From a checkpoint of a small mixture-of-experts model trained on Wikipedia.
Size: 9 layers, width 128, vocabulary 4096, 9.98M parameters.
Experts: 32 experts in each of 7 layers, 2 picks a token.
Training: a variant of SOAP for the experts, 276M tokens, 5720 steps.
Below are experts of layer 2 (counted from 0) of a mixture-of-experts language model. Rows are named router (the router's row for the expert), gate (a neuron's input weights, with its number), up (a neuron's input weights, with its number), down (a neuron's output weights, with its number) and show model dimensions 0-127. Each number is 128 + 24 x the weight over its row's rms, rounded and kept within 0 to 255. Numbers have three digits each.
Before each expert's rows: a language model's description of what the expert responds to. This comes from a sample of Wikipedia text that the model never trained on.

# expert 14
It responds to: Punctuation and "the". The article the, periods, commas, en dashes and hyphens in number ranges, and the equals signs closing section headings like == or ===.
router:144130143094156178110112137097160137137132153140148132105139111143149139167155101153175151116141098108088108174140109081117133126146133129153152075171132141139144161124176148126136104172114116124117076142090084131153120126175127136142130123142128154171114171111117119092168116130143115136147103124104117128116141113160130165152110150134101159109124115114083137142168105116147175107131
gate0:105134125175110176128096115115147157127156110124134093138141145146141126105161077170128109114156120095139112137127104129137123130121069123122103139134125128134105148140150135155145141120141151116166160154131059089137103147102092148141149135109093104146148105123105109129123109104112090098158159123104112148127156128156101096134112157122098118113138134169221110108133130088142126153102
up0:096126131079120081150137152151105131146086126103122163142092129071124124152100127132109064173113158145084135107140124147120105163106166137126113114118122114149133133149134147093117127146107114194131113106131143146143126131108169132114103089162114118086137155135177121165115160134137121132087110142128143132127167066092139114123135100139133149130123135119071097110110141125099142131131
down0:112114103169112108145116133141127161159137155064158114162130150096133113122115052108118166138137141142119127133185122113132106118129124112086088166145107102112128188100112105163100155105149136115119149111135093130120126159099084126128143083151101159130147116148123075144132133127129116141133137141125115115115157126129115068123124145108093121111137106125154124096119185126094104121115
gate1:148128142135131121127084150117158125109109136174148119113170123113118128130148146144099094128163122105156114123132149142139154106124133161115123109092132121115165105099090122158109099131126113082100109167134139098088115121070108106144147100106109120148121130118103159168109104087132110155179088115140096082123110190171109103177163090143120130110119161121109149140101140137120105158125
up1:113140122126161096133130136127155149142155115085136166134121151127115116084164136092151156137151169112067121098131090132101116133150125099119117134159135179111142149100142122126148150106113096116111116136107144141119118137191131108141141078127137132147066137126092124072129159160161167121100148165129127159113126099088172141142131128147145139123177125139121069136126146125131128095132
down1:134131138136128163125119143105135099082177142142134132130125149128122155151181111142172142124153176137094096097123103136099113100126112128161132080130113129134132169093127137082117097172135074124146107158129165124114095148140105123155125116146117107184073149124127142123133149142178144147102146144097101158115155131110168135141142129198119149113168124122094123137138126131148116127149
gate2:132093111134124128154118156096129156155157131107178146129151180109165095124135087120128146145164135126108138125109114132097110117119097147136189090194164146111111098128160096113150126135100110107116160109097128144143119160152114132153115122151121105116180116121124099124134140121134106139112143107126162145092144132148165119130084141158136164100136171173097095164117110166101123129158
up2:145145102153126087066133112139132129132130140162122100113113111173091168111098174112131114148114118172151112111148130139152171165153136143138100150110122107165136126116103150141141179167151153135163144128165162125112133094098148126092135118107131145109096116143155112104117074139113121122108110176136107128142132134094111163146170146106131099135147121047150147146139136116127122126114
down2:165153114164110124155112179128104140141141165110151126135116140100121120123169140117149152138139132106100130136135139110133127112128107125134193084140154133146092129144131129112136089089162107121135153103090161121121127138166123103193091153152114101157173165142110114125128155117151118184115148144179131164092140130143186122144128134120116140079106135154105102149086127144140130149148
gate3:181096106091141069115127138152109176132132139113138138125102112146128108126138129121121094133162144136136123112148114108096105116153131129137169119144081144130064090134164077130082121117165174115107157138110117126159120109160153097136112115134130176093119115131144142114163171130173131123152098101154107157128132144147131126072182139114105142148139149140146103105137122114099134144120
up3:105169125133163147116092134143120102122156130131105141103138148100101131156115127148124194115131149134174112140158127114125167119143156112179140140094137159186121137126146109135178137146110119148171132161153178145117124104138135118147112148146092068123160144161131129098076092134078170161134137147141112128126099123099128130138107146095106108127115131169120162128115145134139155116168
down3:132132114117130132155103161145100100129125123146145165127150134095073092134172127162118132095108148075122134153095105125131110117101133135161147089160111126129101114140113123150102131141153121132156146140120135120148154125163106130136051124162137127125118121112183122111132169147155095146082141181125143140071100092146118162110132141142155107132144122112125103083177118122123135080120
gate4:119123122149130151180080116146141170100130190122167116108111105144121120119130110154119123149139155157191148121139121145143114164149101113100140176132091103126154120124117155135129125176130105180140134127117122148146118044140130129092126110156170125131108105094118138174124142129139127179154135105139136135133128130065100112098121118159158144131112116120131157107120104095124121104120
up4:110149092119136115044141119108168058098145115114112127124125101107124114085146135132191145115123129097085127150101182119154146109119135143168116133149128089155126117137169140102127140136133116120159128161144163162093130153156134103140098133146106166132143090135091095113147127146156121142126146122159125073132125075118131132139138109126091143140156144125163112144114126118132106143129
down4:119137129187126101150153132136108174161069135099099131115099117135133126136113134109101106118132174135168134135136120147141121120132115089112122177110086103090104114151090107150111153099120109158129115126141152115161146124094121126089135118157167100138103111148131168147112186140093107150121156143090163106133180149102124111123143119137150153127091116112164170142120095120160140101110
gate5:154101119131118065148136142119156095124124152133120130109162128131165111079190142141137124143139116098124145087113143188104143147110140124115108124140090130116116166116122176135095125095121130126109125159132129124137094093182121113110146099140093150173101142128109098137121087128105110174104129160065104108116128142133181122161110117127133092121135103142119136139150149106119128090094
up5:113118141107143144117154119151113111180170081115105122135132165123136122152108162106125130132116139122135114135168152056139103099121126115069152082160169123086134104108125089111185116157144151141156140094128113116139139156097120145140116163148134096128137108153106146127124188080151151107147101139092144108123125086133158125069151164135115126120135119129129145111151135134122128148133
down5:089097151126130141059130096080139137127131128121130123129152130113123159139124166122168112094105127105158138147086151114148143132081097131135124100097163135108131139088094101133133163133140145159109133141185128147129123123145158122137101126125076073126145142141127122112150118079118135124128094155124107159101108056082139179098149139105110111159113104134107128152105137142145140112125
gate6:101093167125080147104136163159103100091149140107142129138127139099125134103150122160119129152170145094109137121104104128079130150129134100198170113170123099153152126150109135128149136126125098155096111124083126153106104107162122112119143127171115136154119157095123114136108092119156132112119170125120132117119153129135150127174134134077164185117113136138134118121126127162126156172172
up6:109111180133095145122110165099118096078130125132154099094131130099092141077144119146127142146137135088145127131105131129120149164137126126146173115149120108119148178112144157142134095147142105145109104125060109087131137128146146138144141140144192144161140160113125130187142142063177144144118160123139146086094128160154133125144146098094137147134130146150151128136133123138141135157136
down6:137142179154154145108160101113110160138106066101078119124146126158108133100156112119146140138130108107139167089126156150142147131174137158148091172128134129138132130134133166133115134098119118126101147171121125129155162149140142054162128158150180128139110109159118133091163145112132139158144127121156148130121048154137104124109145114154115140126153106140136124119124144110124135145082
gate7:135130146113108091108088147124196176110111129162101085126141137126153125154176116130131079126117132108128144152132137153108163156130118174129111147143137097116086195130141148169104111126170120147105120111131148133139129127096147116128126118148108143089158127089164119119155155155129111117137170116151124092051110119140127126137114113165083132154132136103134146132142106107126134156098
up7:128156113092115093112107147122187185103132105150090095110132141138162145139184095137130086146115112114117147167153132161108153170133103147132131135136140112119098169130133116186111104134165116153117105134119142128122121125106117112132110116129111158085154142101160103113137153167130151137149156132119142082071088159145135159143119117148120146153118121106111171137140098088146114159118
down7:103143080121134103138123127116081103148144155133160111113151114145123155106089119119112162101120147142098142146099091136132119125183110128142132110142120154142106079119145101098153131125079139141155099176135120112143130106142116133176124150135134167203123162134178106091135104126111105151156121146125122112164114151113147148146168145138128134098113085123162120109128191136115092106125
gate8:096125127106141114118105131149096161102146071118157154151116168136100138092110106124178117119133094141137148112126099129099127131147128132097144116120122184096127140101129141117147158151126134098126099124108154112125151132161128200122126113120137150079188106170119118131124112174109110126109144135120133141178102187117107100125110108139154121141127170138112154153150177122132142107084
up8:101121145096166115096112117144090153107151078103159138147113135145120151093119115131195110138124100131160135107135096140101141132132123131128145101117125182113127134091150147114151161149121131099116104129096170115133141136132143187125124125126139136094141085178104127105115109171108117131120142139112132148195105177102076110142116112127151126168113147150113150147142187108126126119108
down8:124110112135107129144167140137152148133118189147110103118136097115169128163115152118115136124107160124124112158109153136085125121115127123155116110176131088135088159165148093091123104109136134157134117125147109110133116115110128103155118152159152122157118160117093106113086146101118138135166144143140150103109142078115123156135164160110091100092173078079123127108135106086105128133186
gate9:126109158142133144145114142115083089138130141131131109105153145175114134127126116129133144173136092129150098117122150092149169099086131097131117131162122146152133134146078093059115162094124156138096109129129146138095076132117157139158120147133087142143137159119112122121124126140121106116088107140138104143101154131150112097146110113113160125180165104137126107112056096146140102171122
up9:116133126137104155136093149106093135117147134117121121086122133191102156084114100134134081111139125087145180140106117134146148104112088158133131136101142137145139142147096160098102156154082138137143130149099137110117079120107124091146106124138130144126100174183133124107169126119165130120152130132166097119134152135127114132191117112118128121195149135158136128129081132164129156132120
down9:118147129126147122104172147112150094132116101119127135164186121117150142090121167142107128168138111129139140103147125158100144124128113112111036125121135114102157139124096133171142131151099144104131127085088142128101114119121100121108171134090100143108139126120128160132144111187073147070144149134170119132113132151166106129100127077157144088134158148129132121115123141135139124117126
gate10:122113107124101118152177128134142158130096167105130111129131088100058121172131129162112101115091133118100135131121140128150175139163099145140130142161104096145085145129127181101056144119105124134097175142128105142114097150096127138138144118136113156145080145111128154139133134118137128132095123138107136131172129123136113125127102096117117164156119120081146085147127102131179134154100
up10:128127096116098118128159131157115109189134131124151116164106120140068157168140141115172104085101166147111184122146131158191135143131129149148116107168091101081089125094127149164122128128071149143123120128167111139105114123089152175153119112108113127105119147128141108114137127123159134098097143104133141127171136143125115132161093105122120138128133092114141101139135157148132119109101
down10:148156115120149133108139137118133124149110130106155127127145160178128144153141172147165142127130112142079126165187091145103103088113163176162071112075136199135121112134152138101142137113144113126138142106081152141098154127122143118123116095143102127125111094115180104123117123112117118128147124084108150133124130101098153116106127115139147121125137115175074155169127137131145112107126
gate11:136176148136142162170134096142139153115162140123156156161091129039086138132163104123123127109104121122122126113128151154147120120131109101095176080145158112112150108139112126096170171110120125125156078134125142150144129090124121096130099162100119103143142123096159137105089132117106108098173164144154129110124153117130108124140121131091144141128147113127130137184139118136096116131158
up11:097115097133095089058149172109125124142101093141129094134166125174142092131125162134111139139158158133110156145113115130138132126132135123143090168132084115150125180111127089117107106114148116111106156102085108128081073140178135155152146102135130127116099118100101144148136127144165125135089082134152147164116109128127162120128098140143140126140131152174112087101117123124126121112145
down11:109136123140101157119138126088113129143137171148125128165129141144161082149145175183145094147084143101117119120131132143159095125126122124099127133174126142183107105129119125078127115114124110129153124112120125163147060072140109124115157167149147149150139176117121125137101149155107114131153161094133133138159113145136119127129104148108129139120143089163121117098148109120073081098100
gate12:142108156131139141045114145115108090124166087098149134119101160154127158129130129138136164142124090121116134190111155119142126162129178142160144151159118122097091099124116119133145109144117146154103137126134111123105155161137107157156128137134119108103108098163082164097111118081134166094105119093122137140118130104133111122139170122148134163152118117150073135159146090108146105140127
up12:123106089099121112173140104132127094053086135131124123189170114093193106140124129132128104118099137142117103080140109109088122121113139114127082098124131144149121160084144120110104105121155129104121127117110134111081130119129122134118142133131150124130147097086186087131142122131106109135141123127143125127156161110105090167124134108120167127116122143112175129128116149157096102085132
down12:162136162132121155139143131130158109108176168146124089076121130120129133121114145094116149124141090171097122130136172142131097111160141137112093112123138147095109117133080189158190117140129144161126176151136137135170133156176103107105133129135146172096149099118146123103137117130143123158125165089171134119109107141149160084159124086120111150127128142101103146132147123115139128130139
gate13:157162141108115138133094135112128124112115116076172173139152116123131102153142135103104131190113107132092114130142129098111116145163083132137144141147112149104101153147132132077122141115095126105141114108138102131121131108108189172148099132132159112157126137121094142146124141174112106090109119123132132132116142154082141098160103157121123138153041109114146116117138127156097123170158
up13:131146148087151128160087115132124129115096132116119143109151133136113153159152154126158141174116126121160109165178129141091128144129124145136137170144126151105084176128130103139161112157127132129157155113139117141131089115163201174138093144100120122170134134103100117148111154143088095101142093140112114158123137155168141137149099144146124147106097077098128179134110145106095124134127
down13:133096103141119146103125118115138143157153165160128082124126143137105169112140134129148136073129179145131120125115124160142140113085152138142126150084164156190115069123139097147131132184151172119126136159193121120102117109144093086116163133122153110114111138133154094093146127105134122135120140138127119122141119097138089150140116122133120131124176140091117143148094098102123122104081
gate14:173088159167133116165171116082144103125123107123136099132151106129171120111154111123148117121117108128151108147125091136154126124074129141125112108117161133123100094139082160079123186135133127099108124124139143109164125149133135125127100130094139111131156105094124088082119130146177140129150081163123148107158119148144158122096137123126099096170126080161150103145104128127119119108161
up14:156142073103137119141126096152138156153106147148102159093143168076113123073128124141126122173142147138126144095143193107131143128164120156136133127105129139171149170120136098158109120124129133136144152115119151119060140119119109145133136112117167159144117108129144174184097120133111163168126152100121110156098120113136148133145132122165136120100157141117111152125158106151111124172091
down14:153119129199158089131139100124137128167154108181128098159144127140104137064164104109154120087121125115145119148122128141131141149089147115137141129091151176145123128124122152091121123128133159127137169122164117145121130117155118118169141137127126096117136106062136122110116095125123141120164118175104136115120130170113143130123114172153092090153164135116112104114115158122165071129129
gate15:158133143175134127119183158138126112089143138103154119128103091123128127128109153121127116117149130178179129117095120135090123105133150110173134132128136125161134104076136086125104108159105138095153146102120113127107127106171145149137148128120123126120071081143127127137123137150182172155139134168134115127125138118138114116146164131176113079118117044157132105121135155119114139125103
up15:081138144105114134150079094123083112150148100153111131119102134128141131134146127131114126146090158090105162121185118104127146123087104132105148127101102140097149150155113160139159155104126120146143118116135167114141128154099101137107127162109094138128210147128129135118105101114075097091107140122133138179128101153143133132102115115085167142159118180111127143141150148166116125126117
down15:118143162132138128168112112108080108149088102110129130130078122158117130136130136139119113132073139157135116121194146135106128108150125139114120133145109146109107126131128135131112149123163119174162118076097110096133146117123132134117141159084116159136152122198157125068149102089085150117151151139122126146157127100163124137144169133115124098154144162098136108152147142119132117069095
gate16:092175110132103134149130117142096129120130140104141051105108127112092134131133111141113101141179136158089149086150134123153147123121085146100132119118144131105109179173119133120149125117132117117135077181090097144106113153161113141135144141107101178154074126103138164145135156138144156081128170120129143142149149107113139131106161133134100161125147161132126100124134138127153108084136
up16:153136144125136175095120155119158123168118097123131179152164114141149127131103112139099179124096137134207128128121096122137138144156158165136130146140144129141173085118101122129132093091127149164144138104126118096128102124127131129130129142142131080083143119164137114102129105113096127158147108140153115133143111119100110129127155135110159077083158124150063167104137123136134168154124
down16:124109076138064133124142115136078150125095113147133075147103155123150137167189127130161153119117160126110142081149141144120163144078090164112148088136112134100121112145125115108107148117101113111137140140100128158121095144110115148105138127124113177174083110099143169154131117139108135116131134129122142156135153137089106104119139144167156136139150176126143156122085109148124116107127